{"d_model": 512, "moe_layers": [2, 3, 4, 5, 6, 7, 8, 9, 10, 11, 12, 13], "init_std_router": 0.0271, "init_std_o": 0.00282, "init_std_down": 0.00282, "optimizer": "adamw", "lr_head": 0.00658}
Below are experts of layer 3 (counted from 0) of a mixture-of-experts language model. Rows are named router (the router's row for the expert), up (a neuron's input weights, with its number), down (a neuron's output weights, with its number) and show model dimensions 192-255. Each number is 128 + 32 x the weight over its row's rms, rounded and kept within 0 to 255.
Before each expert's rows: "comes before" lists some tokens at least twice as common just after its tokens as in all text; "comes after" lists some tokens at least twice as common just before its tokens as in all text. This comes from a sample of Wikipedia text that the model never trained on. Tokens count by the router's weight.

# expert 12
comes before: "| ", "|", "place", "0 ", "1 ", " "
comes after: "| ", "\n", "|", ") ", "1 ", "kg "
router [136 126  93 161  81 108 144 159 170 130 161 197  90 146 135 114 140 103 136  94 134  93 135 160 155 117 164  89 184  88 135 147 111 170 146  77 122  95 104 120 137 116 139 155 143 106 162 111 118 116 136 143  62  96 134 145  82 132 168 150 142 111  98 141]
up0 [181 118 149 122  63 121  71 161 141 137  96 107 142  89 148  83  98 134 147 138 188 119 148 118  95 146 162  83 119 111 105 128  54 107 155  89 137 113 110 122  89 145 138  62 117 131 121 161 126 139 198  85 129 137 174 188 122 116 160 134 146 128 107 137]
down0 [120 101 198 140  93 133 188 137 153 131 128 150 116 147 133 122 127  99 111 100 152 181 141 113 131 126  99 109  69 192 161  87 209 164 125 148 140 115  87  82 169 120 167 160 130 151 154 120 159 169  78 131 111 161 174  72 155 126 150  63 141 117 160 127]
up1 [170 137 200 137  95 108 102 169  79 160 137 151 149  73 146 149 102  75  89  93 133  47 108 167 136 116 155 153 158  96  88 125  94 146 136 173 133 129 171 120 111  90 104  52  96 161 155  72 130 118 145 125  75 152 132 165 133 128 144 142 101 118 126 181]
down1 [ 60 153 127 106 105 173 100 140  99 123  89 196 175 187 111 107  71 119 154 137 150 162 156 181 147 107 181 137 144 116 101 117 161 105 125 186 130 132  53  80 106 102 137  68 111 108 131  68  95  96 140 117 157 142 124  94 130 147 112 115 115 165  76 131]
up2 [ 81 111 107 100 138 140 127 133 146 137  76 136 113 105 183 208  92 113 110 164 180 171 181 152 112 153 176 154 127  93 171 146  99 122 115 171 121 107 138 150 118 169 153 171 180 144  70 145 139 151  75  87 135 143 196 177 136 112 109 103 135 117 142 165]
down2 [152 102 133 108  70 134 154 188  79 158  91  88   7 147 160 130 154 101 163  98 106 162 124 123  96 160  93 115 120 126  98 160 180 119 160 129  92 112 101 164 128 170 154 168 160 135 153 176 193 160 103  71 122 126 149 140  97 131 109  82 172 129 143 146]
up3 [157 122  59  97  77 149 117 127 130 123 123 157 133 190 138 123 125 152 173 166 105  58 118  85 155 149  94 114 121 101 122 100 171 124  83 115  80 123 110 118  92 125  98 175 146 149 113  95 146 146 111  37 100 178 144 149 139 122 139 131 167 204 140 111]
down3 [ 94 189 134 135 151 151 170 185 143 147 151 123 109 124 135 162 135 140 145 126 106 105 127 122 104 117 126 128 141 115 123 121 126 146 169 165 144 158 127 163  82 145 183 163 117 173 112 175 135 123 140 120 116 112 148 139 135 150 104 199 151  80  75 127]
up4 [143 143 144  92 109 161  87 119 152 109  65 156 107 121 154 108  59  61 226 198 171 137 126 137 218 123 139 125 120 115 102 160 102 135 111 119 108  81 151 121 140 122 119 129  91 190 153  88 140 126 124  38 128 149  80 145 176 131 155 142 171 217 143 193]
down4 [ 85 150 102 155 193 110 223 139 130 174 168 190 129 120 100 123 100 104  77 156 201  77 111 135 128 127 105 162 162 124 112 111 131 167 176 170 138 152  88 126 202  85 206  85 105 121 144 157 161 119 167  71 140 111 173 139 151 138 113 195 132  98 150 140]
up5 [134  98 130 107  74 121 135 174 133 111 112  98 119 162  95  71 154 164  93  91  92 127 113 122  86 101  98 173 102  90 127 133 121 140 132  83 127 164 148  99 151 132  97 113 172 124 164 172 141  75  91 152 102 154 162 100  95 167 220  82 109 110 102 126]
down5 [111  96 149  92 194 181 144  83 169  93 109  77 166 189 107 146 107 115 112 156 162 146 175 205  94 100 129 103 113 153 140 142 119 102  89 183 116 118 132 112 152 203  93 146 159 112  93 150  89  95 149 128 131 158 125 105 141 153 117 169  82 108 174  91]
up6 [174 166 160  89 111 162 158 104 132 118 122 173 114 123 185  95 120 119 131 144  82  67 122 129 129 144 131 103 165  93 180 103  52 146 121 158 127 142 132 111 115 131 133 148 129  74 103  95 129 134  95 165 110  60  87 162 161 137  78 106 160 187  94  99]
down6 [127 164 138 107 139  84 167 135 174 129 112 113 118 143 114 154 110 174 112 158 128 166 105 110 179 131 149 126 166 100 141 114 121 116 161 128 196 185  48 105 141 108 128 122  93 209 179  66 126 140  68  97 117 106 102 101 165 138 148  94 183  94 154 210]
up7 [131 152 115 130  61  89 185 120  65 108 186  90 119 149 129  97 111 149 153 157 152 118 110  96 101 119 162  93 143 117 150 114 192 136  98 131 160 100 131 121 117  91 125 104 159  98 117 140 198 132 108 157 162 189 183 191 134 195 149  92 106 125 121 103]
down7 [139 120 173  61  85 167  66 119  80 143 159  50 159 101  79 106 181 149 160 126  75 144 105 116  77 170 151  99 129  97 147 157 149 163 150 122 132 133 128 203  36 118 106 149 138  89 136 158 104 103 118 162  93 110 105 107 143 142 154 130 146 181 132  70]
up8 [155 106 142  94  47 148 109 106 148 140 150  89 132  96 133 117 120 149  74 127 131 128 143 113 103 142 164 124 146 125 145  70  81 109 122 123 148 126 116 150  97 173 156 114 208 130  57 143 108 178 171 145 106 125 159 203  92 166 164  73 112 109  82 108]
down8 [111  90 170  61  92 116 134 155 168 146  76 123 117 174 135 143 172  94 162 169 134 188 146 109 147 116  91  79  83 136 109 152 190 184 156 132 133 133 113 130 138 153 144 137 116 171 177 183  82  95 111 127 137 162 128  99 128 106 126  80 145 137 177 110]
up9 [130 101 142  86 130 151 149 118 103 165 169 118  90 190 148 170 132  93  77 116 129  66 159 138 148 171 109 133 120 116 162 161 160 140  94 178 164 145 152  25  76 194 154 132 190  75 102 116 137 167 137 118 145 116 164 151  92 130 111 139 103 100 143  95]
down9 [ 87 140 157  74 159 213 100 136 159 162  62  91 150 194 167 123 106  80 169 136 113 209 142  93 139 150 131 136 168 102  97 133 158  89 107 148 108 159  64 136 112 170  84 170  93 170  99 138 131 130 171  61 148 136 112 105  88 150 116 112 132 138 131  90]
up10 [183 114 116 138 126  85 137 154 125 117 118 112 118 222 152 177 159 116 158 128 116 135 161 107 142 161 115 124 111  71 133 152 138 189 103 110 124 159 147  12 106 156 141 156 145  96 155 115 168 103  66 114 177 184 139  73 126 129 160  91 112  92 161  82]
down10 [129 141 141 170 179 180 162 104 158 126 141 117 153 153 113 107 102 123  86 137 133 140 132 157 143 122 129 107 160  85 153 130 137 116 136 202 109 137 116 123 128 122 109 136 116 118  60 177 144 135 126 148 123 106  78  83 111 111  99 183 115 145 131 110]
up11 [153 144 102  94 123 185 190  73 151 155 144 134 139 176 234  96 115  91 114 121 147  93 121 110 130 189 119 146 203  81 154 103 128 117  92 149 129  93 124 104 114 200 132 147 151 114 120  95 183 185 102 111 157  85 112 168 123 134 137 107 150  79 163 182]
down11 [112 165 125 131 129 101 142 153 179 153 160 179 111 184 121 135 102 118 129 120 123 158 113 107 136 132  90 108 147 129 130 144 161 200 145 117 144 178  52 145 125 117 116 124  35 131 121 125 139 129  77  81 144 131  99  94 135 125 117 100 157 112 136 182]
up12 [199 156 163 140 186 141 114 107  98 135 107 113 161  81 169 190 124 159 160 145 134 149 119 114 116  91  69 142 126  97  83 151  72 108 154 173 110 108 134 152 151 116 124 116  45 159 128  44 160 123 163 106 163 129 105 160 150  47  89 148 158  96 132 180]
down12 [124  97 137 158  71 100 169 125 141 102 122 198 120  99 160  71 129 143  68  93 151  85 130 127 189 151 147 181 184 126 107 115 108 105 190 158 152 171  80 136 177 148 158  63 132 122 118 111 131 180  65  78 114  82 134 137 200 117 113 131 175 133 136 147]
up13 [191 189 122 156  59 110  81 183  93 172 120 131 115 112 104 190 140 111 158 159 127 145 119 149  99 133 134 134  78 107  80 111 154  90 136 103 105 102 159 106  65 121 126 107 181 144 113 133 134 176 138  77 132 239 176 115 122 149 129 123 130 144 166 136]
down13 [158 111 146  85 121 163 155 202  96 181 120  97  85 111 146 106 138 144 178  94 109 155 107 117 125 119 117 125  72 145 129 144 185 141 166 128 123  95 105 151 153 170 163 141 143 119 183 193 176 144 167 147  89 151 159 114 161 168 131 137 112 142 101  96]
up14 [143 167 129 127 164 116 167 156  56 183 150  78 125 192 142 110 150 141  98  92 150 143 136  73 125 163 163 114 164 102 162 157 140  81 129 140 157  82 153  62  94 145  98 152 183 141 154 122 184 138 140  99 123 105 129 176 108 132 120 107 153  87 127 142]
down14 [125 205 114  77 145 149  81 141 161 106 163 140 152 173 112 118  98 103 231 179 101 165  79 104 130 152 134 134 156 118 116 122 114 179 165 154 107 165  61 111 128 152 102  88  66 174 149 149 151  73 146 165 134 142  83 130 137 139 153 100 147 133 105  80]
up15 [166 122 101 102  84  91 112 113 198 156 104 165 114 111 178 145 127  91 118 132 184 122 120 132 124 162 128 165 207  63 125 138 104 156  95 132 130 127 176 171 128 210 147  90 106 104 110 143 168 154  91 170 177  97 104 153 114 151 151 100 150 141 154 167]
down15 [ 94 173 135 184  83  89 138 103 134 117 141 164 119 139 130 123  85 152 105  98 156 150 108 121 157  82 138 108 136 103 105 121 178 168 135 118 133 125 122 134 143  65 151  82  82 142 136 132 167 120 125 159 163 115 140  71 114 128 137 119 161 121  94 177]
up16 [111 126 165 131 140  77 114 108 172 124 174 120 171  87 131 163 132 114  88  87  71 111 130 215 158  98 157 109  68 198 103 115 119 145 152 124 145 131 111 175 103 122 152 138 124 131 125 224  67 157 152 103 155 145 161 172 135 105  95 150 129 123 142 165]
down16 [172 116 141 103  78 142 141 199  91 137 143 142  65 105 137 137 111 146 119 118 106 136 106  91 144  90 144 138  80 143 116 129 160  75 110 149 186 100 119 102 109 110 153 106 146 136 201  53  99 138 185 155 100 103 128 143 104  81 152  97 113 114 123 148]
up17 [101  55  72 100  73 162 142 143 162 112 143 187 124 119 154 133 156 100 121  96 117 144 147 117  63 160  81 135 109  98 163  94 126 110 130 107 141 173 140 105 142 162 138  71 190  53 120 128 127 160 145 139  80 108 124 100 152 162 150 133  99 146 129 102]
down17 [153  85 174 117 182 113 120  58 111 140  63 153 117  90 148 123 173 144 131  86 106 176 147 144 126  76 171 114 107 128 159 134 159  95  97  99 156 150 166 128 145 139  95 154  97 104 124 151 115 115  58 143 103 108 149 153 132 150 143 112 119 120 125 133]
up18 [155 132 108  88  82 156 196 108 144 168 175  86 170 129 161  60 145  61 111  68 176 130 118 111 166 112 172  94 180  92 104 154 119 115  85 101 140 128 115 101 131 120 147 126 114  77 128  97 120 110 160  91 161 103  65 161 146 133 157 175 152 110 153 154]
down18 [133 150 118 178 152 110 131 125 175 140 138 187 159 145 127 159  93 110 136 121 154 114 103 102 155 146 104 132 136 130 159  84 186 173 116 210 207 184  86  90 148 154 111 137  73 117 132  97  57 147  99 141 122 118 145  84  84 122 143 116 107 166 161 152]
up19 [ 98  90  55  77  32 151  94 139 167  68 114 129 158  72 125  66 115 183 177 160 120 157  98 126  57 145 106 136 137 149 161  91 120  92 113  50 124 144 139 177 118 120 134  93 171 141  84 180 122 144 121  91 107 138 118 140 146 183 216 122 120 131  71 103]
down19 [158 106 176 118 167  70 115  84  75 147 135 102  96  90 112 144 195 125 116 143 143 144 162 135  73  80 100  76 112 115 126 112 159 157 143 173 167  98 217 109 132 111 140 151 146 113 136 153 108 100 128 168 121 127 134 170 140 109 141 150 127 132 133 101]
up20 [174 139 134 196 146 111 135 132 107 154 136 128 137 114 152 174 162 109  79  89 147 140 160 154 124 138 144 218 190 107 137  73 116  79 142 175 119 128 137 103 188  98 120 123 121 116 115 119 228 118  87 174 170 164 176 110 108 116  76 118 120  97 157 118]
down20 [143 101 112 135  93 154 138 153 198 131 130 185 110 181 102  61 117 118 134 125  94 121 117 163 169 123  88 107  87 133 119 166 168 181 158 102 118 121  65 121 115 120 133 109 136 120 120 164 112 151 110 175 149 133  54 106 161 118 149 118 115 126 137 120]
up21 [104 142 143 116  91 101 197 120 135 102 179  94 164 127  66  97 126 176 139 140 185 148 127 148 115 160 171 161 122 120 140 112 109 153 157 129 156 106  96  84 119 157 150  77 178 121 122 164 115 125 125 143 150 105 158 163 136 125 134 112 107 143  90 142]
down21 [ 84 145 120 122 102 128 101 113 104  82 125 106 135 118 164 110 153 100 144  62  79 146 115  74 126 105 154 105 114 151 156  87 119 160 108 140  90  59 159 134 143 143  54 171 179 150 194 157 129 117 135 190 117  84  93  89 137 167 162 112 134  49 141  92]
up22 [157 120 178 150 127 111 110 177 148 194 123 141 165  83 104 113 167 114 159 131 136  90 118 124 164 111 119 123 119 127  98 113  70 134 126 132 124 104 138 117 157 117 116 100  72 148 136 110 121 103 152 111 182 107 138 136 141  52 153 116 158 177  86 139]
down22 [ 90  72 107 112  91 161 166  88 155 120 131 126 162 143 148  95  93 146  79  51 135 102 119 118 185 174 172 176 149 125 162  98 141 181 103 114 163 137  76 105 173 124 113 116 119 135 163 110 144 192 141 143 110  79 148  90 168 169 123  78 129 117 137 103]
up23 [165 154 138 137 159 138  91 130 118 158  91 122 164 126 140  99 110  97 112 120 162 116 148 150 164 123 108 195 146  89 145 130 113 147 110 166 157 113 150 121 165 107  95 156  50 173 142  84 177 108  94 144 169  94 125 127 119 126  90 118  79 180 102 151]
down23 [112 198  75 144 132  86 176 125 171 127 199 199 160 143 124  99 107 130 124 140 148  53 134 146 160 117 111 182 130 161 116 117  92 200 168 112 126 156  75 114 156  96 145  38 130 116 135 111  98 110 164 113 169 105  96  91 144 115 125 155 158 110 102 140]
up24 [124 103 149 126 151 147  78 108  98 132 108 162 127 103  96 178 131  61 123  92  66 162 180 177 122 127  76 159  55 117 132 165  99 163 168 147 146 195 142 110 120 145 134 138  86 115  86 136 102 128  98 169  86 176 112  74 171 124  78 135 102  91 167 113]
down24 [177 125 135 155 211 122 161 106 107 176  73 153  99 104 120 124 105 137 122 151 164 110 146 181 154 106 176 127 138 149 140 124  88  24  76  98 133 168 161 118 184 154 133 102 172  96  94  97 151 142 124 125 120 105 133  97 131 112 133 148 123 122 116 123]
up25 [184 144 140 133 181 179 124 116 153 209 113 153 190 117 124 172 138  71 114 114 157 151 126 153 141 132 114 155 146  99 106 163  97 125 113 156 144  87 159 131 155 143 108 140  78 142 153  72 115 121 109  96 187 106  82 129 106  82 111 146 142 111 127 184]
down25 [ 91 147  78 187 114 113 161 121 161 108 153 219 137 178 161 110  63 134  79  81 125  69 114 172 189 138 138 196 162 125 135 126 118 180 166 137 141 194  82 102 204 137 121  76  79 116 150  86 147 145 157 109 122 121 146  82  99 154 130 131 166 112 119 112]
up26 [184  90 154  94 138 131 139 101 164 133 109 125 151 118  94 137 195 126 113 112 138 152  98  80 149 100 177 126 108 138 119 157  67 112 140  38 149 141 149 126 150 141 129  74 124  66 193 133 118 153 174 153 145 152  81  85 136 121 114 129 167 160 140 100]
down26 [167 125 146 111 220 108 136  99 140 107 148 164 155 131 116 134 132 124 114  89 152 180 115 110 110  78 125 109 130 119 188  94 116 150  63 101 183 119 144 132 167 102  68 163 114 109 192 126  92 143 162 203 113  99 120 105 133 176 153 105  47 117  96 125]
up27 [103  91 134 122 104  78  85 173 151 104 145 122  72 231 160 141 168 146 157 194 149 132 146 130  96 171  57 144 122 103 118 112 203 113 112 135 150 165 163 138 171 150 142 126 142 145  33 187 158 164  83 155 134 133 170  63 146 207  66  80  89 141 139  86]
down27 [185 167 132  98 117 142  64 131  88 146 161 121 122  80  97 165 113 124 167 135 130  95 157 168  93 117 133 113 127 120 120 172 109 101 124  61  98 128 185 239  93 109 109 108 119  83 118 197 139  79 174 135 123 167 108 163  99  75 131 177 118 119 131 132]
up28 [129 164 166 144  98  90  93 135 114  78 147 116 115  84 123 147 163 121 127 101 119 119 132 148  33 116  75 102 153 166 146  86  76  96 137 124 149 191 130 183 153 180 119  85 140 105 123 159 175 153 166 187 108 121  88 142 146 145 119 122 103  97 115  77]
down28 [146 104 126 142  77 142  70 103 106 117  98 131 151  92  92 104 150 159  89 163  77 165 100 170 120 129 204 110  99  86  89 180 170 110 159  27 117 145 157 157  70  70 158 129 122  98 111 113 122  63  96 161 125 151  94 149 141  57 111 154 139 153  92 145]
up29 [173 140 102 107  94 141 159 148 125 145 133 122 148 129 140 140  72 124 150 150 131 114 102 128 128 147 178  43 131 170  72 117 102 119  95  95 124  73 134 128  58 132 106 113 119  96  94 132  68 170 144  99 109 158  78 183 192 174 169 151 171 159 143 137]
down29 [169 146 173 110 163 123 120 172  95 149 103 120 124 148 162 191 142 120 131 144  95 182  78  91 143 152 140  99  94 128 132 151 164 135 206 148 150 144 118 143 136 154 144 198 133 149 188 123 137  95 158  66  93 193 159 103 102 139 126 135 145 135 153 171]
up30 [178 127  75  65  72 157 189 122 124 141 105 109 166 112 135  89 118  92 121 176 146 226 127 143  97 118 206 147 187  78 171 124  59 131 118 119 122 124 142 144 129 146 124 144 143 147 140 123 153 170 103 133 115 152  94 125 162 151 188  61 125  72 143 150]
down30 [146 130 147 172 152  46 106 100 113 128 129 163 112  98 124 128 100 109 140 153 152 155 128 145 131  83 104 121 105 104 141  97 144 181 161 163 171 150 187 124 112 112 146 174 130 123 164 160  67 131 115 156 168 118 110  87  71 125 159 111 127 121 101 113]
up31 [ 64 104  66 114  97 179 153 100 101 143 121 103 151 129 111 112 178 121  84 150 118 152 117 118 144 108 147 123 105 122 133 131 138 123  88 132 145 168 149 162 139 132 141 185 145  85 145 119 124  92 107 139 143 123 138 118 172 158 155 115 127 164 100  89]
down31 [172 126 144 125 149 102 170  88  96 165 146  61 121  96 118 176 115 127 149 204 183 136 187 164 116 139  98 157 153 141 115 187  74  88  97 148 181 164 181 163 122 128 127 136 134 107 156 118  91 154 163 125  84 138  84 174 121 128 141 142 106 131 184 149]
up32 [ 97 168 132 114 100 107 122 135 133 153  81 104 128 122 185 124  58  94 135 144 211 134 131 174 151 152 163 152 127 103 136 161  95 178 124 170 167 116 149 163 100 114 110 150  76 208 102 166 157 151  71 100 155 148 164 165 120 149 146 114 138  92 112 197]
down32 [118 230 134 139 108  91 140 171  88 169 177 147 105  91 131 137  92  94 143 133 182 102 159 114  79 115  99 131 153 124 117 137 131 131 173 142 114 133 119 141 124 104 156 102 113 115 143  82 132 108 160  75 165 131 115 116  88 120 155 165 162 131 110 135]
up33 [130  89 144 146  56 110  63 144  80  88 166 140 143 115  99 160 106  63 133 116  71 120 106 173  85 133 147 159 129 136 127 104 128 107 134  80 103 177 144 131 106  96 122  73 159 146  91 107 110 142 145 154  58 240 161 112 152 170 151 156 129 129 112  98]
down33 [184  92 165  96 158 155 119 108  75 170  96 142 147  99 132 114 179 131 103  95 110 156 161 207 104 134 150  80  58 168 186 118 139 111 144 132 122 109 152 139 108 132 105 141 189  90 116 149  91 115 109 106  86 117 165 140  96 171 122 213 101 140 142 112]
up34 [196 181  96 117 122 214 149 112 127 135 123 135 200  98 161  92 147  93 163  61 145 146 125 125 106 117 162 170 119 132 114 171 136  67 129 135 114 109 143  99 118  99 118 157 152 121 150 110 181 132 128 115 132 165  99 153 147 120 134 178 110  77 142 113]
down34 [165 211 108 161 142  94 110  89 172 144 121 214 128 145 121 156 160  93 169 132 112 120 104 173 132 141  93 105  88 133  89 125 133 206 190 180 128 166 149 113 146 169 118 108 136 128 144 178 132  90 115 137 146 138 104 133 134 146 115 177  91 129  99 126]
up35 [107 125 151  81 147 104 123 143 124  83 175 137 119 131  99 141 162 116 105 143  34  85 102 148 121  73 128  66 143 166 124  91 125 141  99  87  56 158 126 187 132 141 133 125 138  52 139 106  69 120 238 139  34 145  56 146 146 110 133 148 124 158 147  70]
down35 [116 101 112  97 139 163 111 122  86 138 115  85 182  98 116 153 173 180  93 143 118 131  93 144 155 141 184 159 120 106 134 102  82  63 106 103 183 149 176 157  87 128 175 143 154 131 135 104 120 108 135 122 105 102 152 136 142 136 114 135 116 183 109 151]
up36 [145 108 127 150 104 129 111 136  35 100 132 154  98 137 149 107 199 110 145 153 120 137 115 114 134 127 157  89 113 152 163 131 171 125 136 153 131 154 102 172 133  85 101 134 134 102 127 116 117 137 128 145 127 156 106  61 136 180  72 128  99 181 124  96]
down36 [155 176 158 134  85  69  76 113 142 131 158 161 138  57 132 135 126 149 145 171 147 111 151 161  94 128 121 156 147 112 125 144  90 100 149  88 159 156 159 162  96  84 112 107  73 103 101 143  88 103 151 162 102 154  33 140 131 107 162 131 142 136  96 159]
up37 [138 135 158  92 133  68 178 144  75  87 163  89 130 160  96  75  79 126 131  83 168 136  86 156 140  84 172 115 131 116 122 142 171 136 134 104 159 115 126  97 107 129 122  58 119 104 127 138 190 123 135 137 122 109 126 191 148 141 160 134 172  94 151 123]
down37 [171 179 151 147 151 129  73 104  61 143 139 185 176  94 111 156 109 136 175 143 158 143 130  84 105 154 119  93 151  87 144  57 142 137 120 216 147 115 121 139  59  84 117 105 162 111 145 104 101  55 137 193 153  92  72 153  88 139 177 158 131 160  70  99]
up38 [ 98  80 104  97  66 118 131 132 103  90 138 104 100 173 133  83 123 211 130 138  99 122 111 108 103 155  86 106 112 139 136 103 162  87 121  80  68 151 142 111  90 168 110  74 191  90 126 142 147 146 163 103  97 163 188 125  98 182 209 136 123 165  97  89]
down38 [144  96 158  63 144 189 119 127  98 117  98  33 113 138 106 150 156 118 183 132  78 195 147 122  56 118 140  82 105 124 121 139 197  97 123 148 119 112 151 133  75 136 135 166 136 166  93 181 150  99 140 182 116 156 125 196 131 145 116 156 108 164 116 112]
up39 [148 134 150 141 175 180 184 140 134 126 102 108 108 124 144 127  74 122 154  84 103 152 129 119 163 114 206 103  98 158 153 150  64 159 157 147 130  67 113  64 101  82 169 163 123 141 115 128 123 157 114  91  94 115 136 177 176 112 135 171 171 102 144 170]
down39 [161 147 144 143 127  88 151 184 126 173 124 182  69 129 155 145 116 117 151 153 155 147 134  64 125 162  84 128 145 107 126  98 159 144 218 195 134 143 138  87 132 135 168 163 149 172 171  97 111 170 107  87 115 113  92  90 126 133 145  68 142 144 121  93]
up40 [183 142 128 111 173 117 118  89 197 113 113 165 152  88 165 203 132  72 102  73 128 153 127 162 109 126 116 166 148 127  60 161  70 143 139 130 116 140 150 124 131 122 160 121 102 149 127 153 145 144 110 168 127 149  84 122 118  85  81 132 164  64 161 130]
down40 [149 139 126 211 142  96 150 133 103 111 111 187  81 105 110 134  97 138  99  72 124 119  78 123 181 117 175  93 147 104 139 112 174  87 123 122 180 138 122 156 165  72 152  85 100 115 134  73 144 143  83 136 148  87 159  88 136  94 132 106 111 148  79 179]
up41 [111 158 137  85 122 177  69 130 107 135  98 137 118 151 119 163 115 114 153 198 121  87 145 113 113 172  76 118 135  88 127 144 121 104 124 138 103 114 130 112  89 171  99 117 169 167 101 116 137  94 138 141  76 156 183  76  62 165 136 110 140 192  92 125]
down41 [ 68 173 107  87 149 173 147 141 133 124  89  83  94 190 135 149 118  95 152 173 108 156 126 186 121 133 140 154 129 147 112 164 130  99 115  95  82 147  78 146 164 158 129 128 155 165 104 155 199 103 163 113 136 205 160 128 139 145  94 170 164  77 133 150]
up42 [132 131  77  53  69 192 111  76 142 158 122 131 114  89 197 104  61  82 101 131 162 150 202 122 123 174 152 140 133 113 149 151 121 118 111 132 133  97 155 167  79 135 137 130 180 150 108 127 139 161 176 104 113 107 133 165 163 198 170 126  93  98 135 165]
down42 [108 172 162 145 124  79 139 154 109 190 132 146  89 152 146 189 119 101 189 136 127 144 127 100 148 117 119 128 122 169 110 126 176 153 141 154 118 159 114  69 127 113 148  78  85 157 132 146 127 119 121 100 138 155 168 121  74 125 132  87 158 121 131 144]
up43 [151  77  84  78 114 150 117 145 117 158 131 135 111 130 100  96 133 157  96 148  72 143 110 111 160  97 138 147  32  82 141 109 157 164  87  84 113 147 116 179 127 114 140 172 157 124 124 131  76 115 153 110 122 149 182 120 140 154 166 139 133 166 100 125]
down43 [141  87 163  93 178 134 223 128 135 167 160  35  95  96 159 162 130 140 143  99 160 117 169 153 115 121  85 161 110 161 149 112 109  69  85 197 195 134 179 153 124 190 124 188 169 132 132 145  50 210 147  49 112 110 186  90 111 160 130 137  73 145 180  94]
up44 [208 136 127 155  91 171 137 141  88 249 135 117 174 105 114 132 167  83 108 123 121 150 133  74 164 121 194 112  80  52 100 146 119 169  68 114 151  77 141 112 113 161 143 171 110  90 134 126  80 139 117  45 113 109 116 148 183 145 140 134 138 136 140 167]
down44 [105 103 159  84  87 132 165 156 156 194  92 126 126 175 188 146  86 131 135 115 153 132 101 117 185 139 132 195 133 161 113 152 141 125 164 191 168 205  84 144 172 210 117 148  94 145 151 137  63 165 154  55  74 136 154  31  76 183 114  99 139 140 205  93]
up45 [ 66 116 150 116 183 101 141 108 103 100 131 153 148 120 121 119 114 157 154 116 123 105 101 119 185  78 166  96 123 172  91 136  93 206 101 146 140  78 104 175 112  99 134 150 127 137 134 164  61 141 149 124  55 116 116 173 231  79  74 160 164 145 165 112]
down45 [154 170 150 114 113 135 103 137  28 102 127 119 142 111 128 164 150 152 132 139 124 104 105  55 139 151 166 129 170 116 113 127  95  62 118 137 158 142 171 152 108 124 139 126 116 116 209  60 126 104 140  93  91  91 120 172 101 151 119  96 140 142 131 137]
up46 [134 136 112 129  99 119 125 141 179 120 137 104 140 122 133 149 201 154 100 153 156 143 121 135  33  96 107 153 140 146 113 111 124 110  99 148 127 126 178 174 189 139 127 130 165 148  95 183 187 185 125 156 131 134 157 124 129 151 134  77 101  94 103 108]
down46 [177  65 171  68  95 125 116 115  56 134 127 100  71  79 104 151 149 137 148 149  92 153 148 126  97 131 132 103 104  72 116 169 156 123 160  98 167 123 208 207  73 128 162 125 107  60 181 170  75 127 149 125 130 137 112 176 126 100 106 104 117 165 126 121]
up47 [198 109 106 141 105 134 133 115 149 116 121 159 145  77 119 103 100 104 160 156 166 132  96 190 169  85 149 141 148  99 146 142  48 184 117 108 170  89 105 132 115 123 177 105  75 162 124 121 136  92 100 130 155 128 117 135 183  72 147 144 172  98 141 161]
down47 [125 110 144 209 130  75 163 117 133 121 139 171 130  93 130 115  96 131  68 113 205 134 175 118 173 140 110 125 115 103 145  73 169 147 136 199 143  92 122  93 172 107 178 126 143 127 145  93  89 211  96 130 167  67 155  97 146 128 123  77 154 117 144 142]
up48 [ 64  98 154 123 138  80 100 169 129 108 150 102  99 134 108 147 130 144 163 201  90  75 110 117 133 113 123  55  94 172  86 130 152 165 121 100 187 113 119 129 142 116 104 133  93 135 123 134 108 148 128 116  90  91 115 168 191 128  94 137 141 168  97  99]
down48 [157 132 175 114 102 156 111 128  20 142 110  97 146  70 116 172 131 129 136 120 108 105 134 109 129 159 210 136 172  82  95 128  93  65 167 138 137 137 154 155  93 110 129 117 101 115 125 104 134  92 133  99 101 121 183 172 110 127 109 154 187 139  95 157]
up49 [174 116 168  95 129 137 159 109 114 180 101 166 148 120 164 128 151  54 106  93 144 124 130 144  93 148 163 117  91 105 171 169  86 134 144 121 143 131 135  65 117 170 136 101 149  98 155 126 135 167  71 140 146 126 108 149 177 147 117 139 166 102 136 169]
down49 [166 140 135 153 143 108 164 108 149 163  68 140 133 126 167 140  59 125 121  93 155 208  91 112 120 133 156 169 124 133 145 120 151 113 131 168 155 131  61  67 161 158  87 170 108 136 117  67 128 162  99 147 115  91 119  74 110 152 149 104 131 103 135 127]
up50 [ 69 183 123 133  75  93  96 119 120 118 139 142 152 104 116 110  95 102 163  94 171  91 144 161 128 124 157 149 153 116 127 157  80 129 124  58 137 186 166 139 107 159 138 107 172 123 160 151 106 104 151 115 102 114  86 152  91  97 178 105 154 125  96 158]
down50 [ 60 144 162 169 132 136 133  93  64 120 135 144 133 141 128 152  92 101 157 136 130 194 144 157 124  81 161 127  78 125 132 113 185 147  98 110 123 123 159  86  92  66 141 119 117 149 159  70 149 105  94 185 156 134 154 111  81 125  99 156 139 149  66 196]
up51 [157 113 150 141 108 145 200 113  72 150 122 111  98 120 145 118 171 139 138  74 122 166 105  73 135 112 160  96 157  96 135  88 118  69 127 125 100 128 112  87 152 155 120  84 182  34 111 111 191 140 132 154 129 104 108 142 157 133 126 143 166 155 167  73]
down51 [171 108 148 120  74 135  93  87 185 117  97 130 132 113 133 110 141 159 138 116 110 155  62 107 121 148 122 111 151  77 135 155 185 159 155 125 159 137  97 141  99 123  92 141  89 109 131 175 107 122  80 187  93 123  42  96 176 147 161 105 119 168 130 124]
up52 [ 61 154 105 122 160 102 191 129 126 120 149  71 148  87 141 105  81 117 145 124 176 149 143 188 125 128 117 133 154 144 122 158 145 141 130  96 151 131 119 189 103 147 114 153 131 152 144 159  81 133 155 122 108 116  85 147 146 109 159 126 103 132 106 176]
down52 [ 79 144 115 171  84  82  94  98  61 140 109 134 130 127 151 163 119  95 122 123 106 110  79 136 103 156 164 131 116 167 123 131 118 144 138 113 119 141 128 136 108 134 109 114 130 132 159  86 145  73 104 155 149 129 143 108  82  84  93 138 178 127 139 189]